Experts of a small language model: width 128, a shared expert of 64 neurons.
Below are experts of layer 3 (counted from 0) of a mixture-of-experts language model. Rows are named router (the router's row for the expert), gate (a neuron's input weights, with its number), up (a neuron's input weights, with its number), down (a neuron's output weights, with its number) and show model dimensions 0-127. Each number is 128 + 24 x the weight over its row's rms, rounded and kept within 0 to 255.
Before each expert's rows: "comes before" lists some tokens at least twice as common just after its tokens as in all text; "gets" lists some tokens that make up at least twice as much of what it gets as of all text. This comes from a sample of Wikipedia text that the model never trained on. Tokens count by the router's weight.

# expert 15
comes before: " the", " ", " a", " his", " this", " an"
gets: " in", " for", " In", " at", " with", "In"
router [111 118  80 112  99 137 117 125 171 150 101 140 121 142 117 101 171 156 166 110 137 149 163 137 131 180  95 140 138 156 143  95  91  89 161 104 153 129 146 103  95  98 123 167  87 141 119  79 143 134 140 114 172 153 138 183 111 128  98 137 116 146 134 112 108  97 118  92 148 127 139 134 161 147 129 127 116 129 116 149 148 139 171 125 109 116 104 105 128  93 129 144 154 128 137 113 134 105 155 159 133 132 138  92 145 144 120 130 195 154 119 154 157 127 135  97 149 103 131 124 138 151 135 117 152 107  80 166]
gate0 [128 125 167 166 144 122 116  88 172 123 124 136  98 132 182 101 124 104 118 166 128 132 166 156 114 153 123  97 133 143 123 134 169 133 125 127 145 178 113  84 101 102 129 111 117 124 115 114 109 108  98 100 147 137  90 175 114 145  82 147  81  94 120 106 149 153 143 125  91 107 140 156 106 144 131 155 115 149 121 107 137 144  91 133 148 132 135 114 140 117 137 107 130 119 132 180 115 128  76 188 111 132 109 142 129 102  79 146  95 115 118 148 148 153 117 127 124 159 125 121 142 135 122  74  99 142 109  89]
up0 [123 134 102 103 122 136 132 163  77 142 124 114 135 121  66 146 126 124 152 114 143 132  93 108 132 100 108 151 123  96 122 127 101 132 107 125 140  89 161 164 179 165 151 168 125 155 155 125 148 128 160 176  96 113 182  90 147 112 155 134 177 162 117 140 103 116 128  86 145 152 150 126 153 118  93 113 105  84 149 133 120 135 149 138 108 118 150 139 113 147 133 185 115 123 125  95 162 136 171  95 125 123 138 117 104 128 153 102 155 115 134 106 101 134 124 132 123 104 118 101 141 108 131 158 164 148 148 162]
down0 [142  89 172 134 131 193 123 120 151 120 119 181 117 124 124 101  93 104 124 144 126 142 174 135 124 100 179 111 114 139 135 149 133 115 121 141 142  63 127 122 144 141 112 139 125 150 155 122 157 138 124 124 127 116 121  96 123 137 108 152 120 110 125 108 108 119 107 125 110 183 147 130 131 159  81 125 120 155 131 163  98 140 129 140  73 141 167  88 121 109 122 166 141 123 149  87 103 144 140 137 154 125 163 122 143 115 170 117 117 139 109 167 169 120 139 129  91 108 163 143  96 101 129 133 114 103 107 195]

# expert 255
comes before: " the", " a", " his", " her", ":", " an"
gets: " by", " for", " with", " in", " of", " at"
router [ 98 132  79 119 117 151  87 111 163 148 123 136  92 135 139 104 147 151 136  91 153 167 151 151 102 140  82 133 178 153 146  95 117 124 169 104 135 158 141 130  83 131 140 128 124 143 127  86  95 116 148 121 187 146 126 159  96 109 103 120  90 136 134  87  98 107 114  97 142 138 143 123 148 139 127 128 120 111 125 132 149 135 142 106 135 133  91 123 153  81 134 146 151 106 137 124 143 108 138 176 124 112 162 101 154 158  88 112 154 164  92 134 164 138 112 129 162 112 126 106 151 134 151 114 168 121  91 157]
gate0 [122 152 159 121 133 122 105 141 141 155  90 160 100 175 153 143 127 160 141 135 148 114  82 141 140 130 124 102 165 134 100 166 101  98 126 143 122 110 139 194 134 158 138 139 149 166  85 124 155 140  92 175 135 115 109 154 125 132 129 113 136 172 138 121 143 147 108 104 114  99  94 116 107 132 129 138 144 109 176 135 127 117 159 130 123 162 154 149 125  68 117 129 129 134 131 112 152 129 113 131 132  66 158 181 124 105 139 129 155 106 123 149 182 119 119 119 144 165 173  87 133 113  94 119 115 124 136 117]
up0 [122  97 129 115 117 122 140 133 112 135 147  86 147 112 117 118 126  99 116 140  98 152 168 114 141 120 158 164 117 134 138  87 149 151 156 115 130 127 112  76 129  87 102 126 123  78 143 155 118 119 178  55 124 151 161 143 115 102 101 169 143 131 148 143 111  93 162 113 128 161 161 129 133 128 131 159 113 131 100 124 136 157 131 131 119 107 104 128 139 184 128  86 117  86 117 139 120 105 130 128 118 183 102  66  98 155 115 129 121 145 147 135  62 105 112 112 119  99 114 138 131 144 142 151 118 154 125 120]
down0 [115 121 106  96  95 100 122 152 145 106  94 148  77 153 132 123 152 121 152 126 112 157 115 163 111 128 110 126  65 133 120 167 120  78  81 126 133 118 108 112  85 104 111 124 133 151  80 133 151 128 142 143  92 144 129 126 135 106 138 137 141 146 130 124  88 144 109 115 110 136 100 145 114 181 112 122 118 177 102 129 149 128 167 133 134 126 149 126 137  77 111 165 186 168 105 118 133  92  99 115 115 133 146 177 172 121 134 164 125  75 116 121 146 136 139 157 102 119 130 104 138 134 121 125 142 128 163 105]

# expert 9
comes before: " the", " ", " a", " his", " which", " New"
gets: " in", " In", " during", " at", " throughout", "in"
router [109 105 116 115 118 144 129 112 140 167  70  96 112 157 127 108 161 167 168 130 124 143 156 138  95 160  71 142 139 149 153  90 118 117 182 109 167 158 129  96 129 110 134 154 105 160 124  84 155 124 132 119 174 138 160 179  93 108  95 124  94 130 124 120 121 119 134  90 125 123 145 129 154 146 137 133  75 150 137 152 139 118 144  98 107 125  76 109 137 106 141 141 129 118 158 121 154 107 147 138 126 103 149 112 145 132 104 129 167 149 121 132 138 145 112 105 155 107 131 119 143 139 176 114 145 118  94 176]
gate0 [116 168 144 158 132 147  93 124 157 108 144 139 137 117 130 118 140 108  49 133 134 143 149 140 142 103 146 124 121 134 132 138 108 104  69 131 162 147 123 148 133 172 145 150 123 110 134 146 123 140 123 107 156 145 137  94 112  97 144 114 134 131 176 114 160 124 128 129  79 167 115 141 156  97 100 115 120 130 129 140 113  56 100 137 129 170 126 154 117 126 103 103 167 139 136 139 126 148 137 124 156 136 175  80 138 142 100 151 140 122 146 117 111  68 152 123 147 114  90 108 142 104 136 116 114  95 131 192]
up0 [152  88  90  98 116 125 158 171 113 149 112  99 124 137 126 136  73 116 143 130 160 121 133 125 137 132 132 135 152 142 100 117 127 136 132  99 123 119 148 108 114  98 115  86 155  97 109 114 100 101 141 135 112 123 159 141 162 132  81 141 151 122  71  96  97 127 112 156 155 118 139 151  77 155 123 146 104 151 141 117 134 132 151  82  96 111 153 124 137 111 132 110  94 147 123 161 107 111  93 111 140 114 106 138 122  76 135  80 125 115  90 114 130 176  84 117 138 156 167 135 107 130 108 152  68 151 121 108]
down0 [132 118 137 119 114 142 117 124 163 149 170 144 127 110 182 111 130 141 138 151 139 168 105 140  96 138 133 157 126 166 162 113 156 109 150 139  86 121 144 103 150 129 154 177 114 125 118 168 102  90 120 146 112 100 137  82 150 116 132 153 117 179 174  78 129  93 142 126 149 138 123 166 145 172 107 171 214 126 126 133 115 123 135 146 124 121 155 138 165 104 123 159 144 156  90 148  85 101 104 142 121 125 116 116 149 111 131 126 104 131 108 148 142 163 131 141 109 124 126 111 155 106 119 102 144 131 140 120]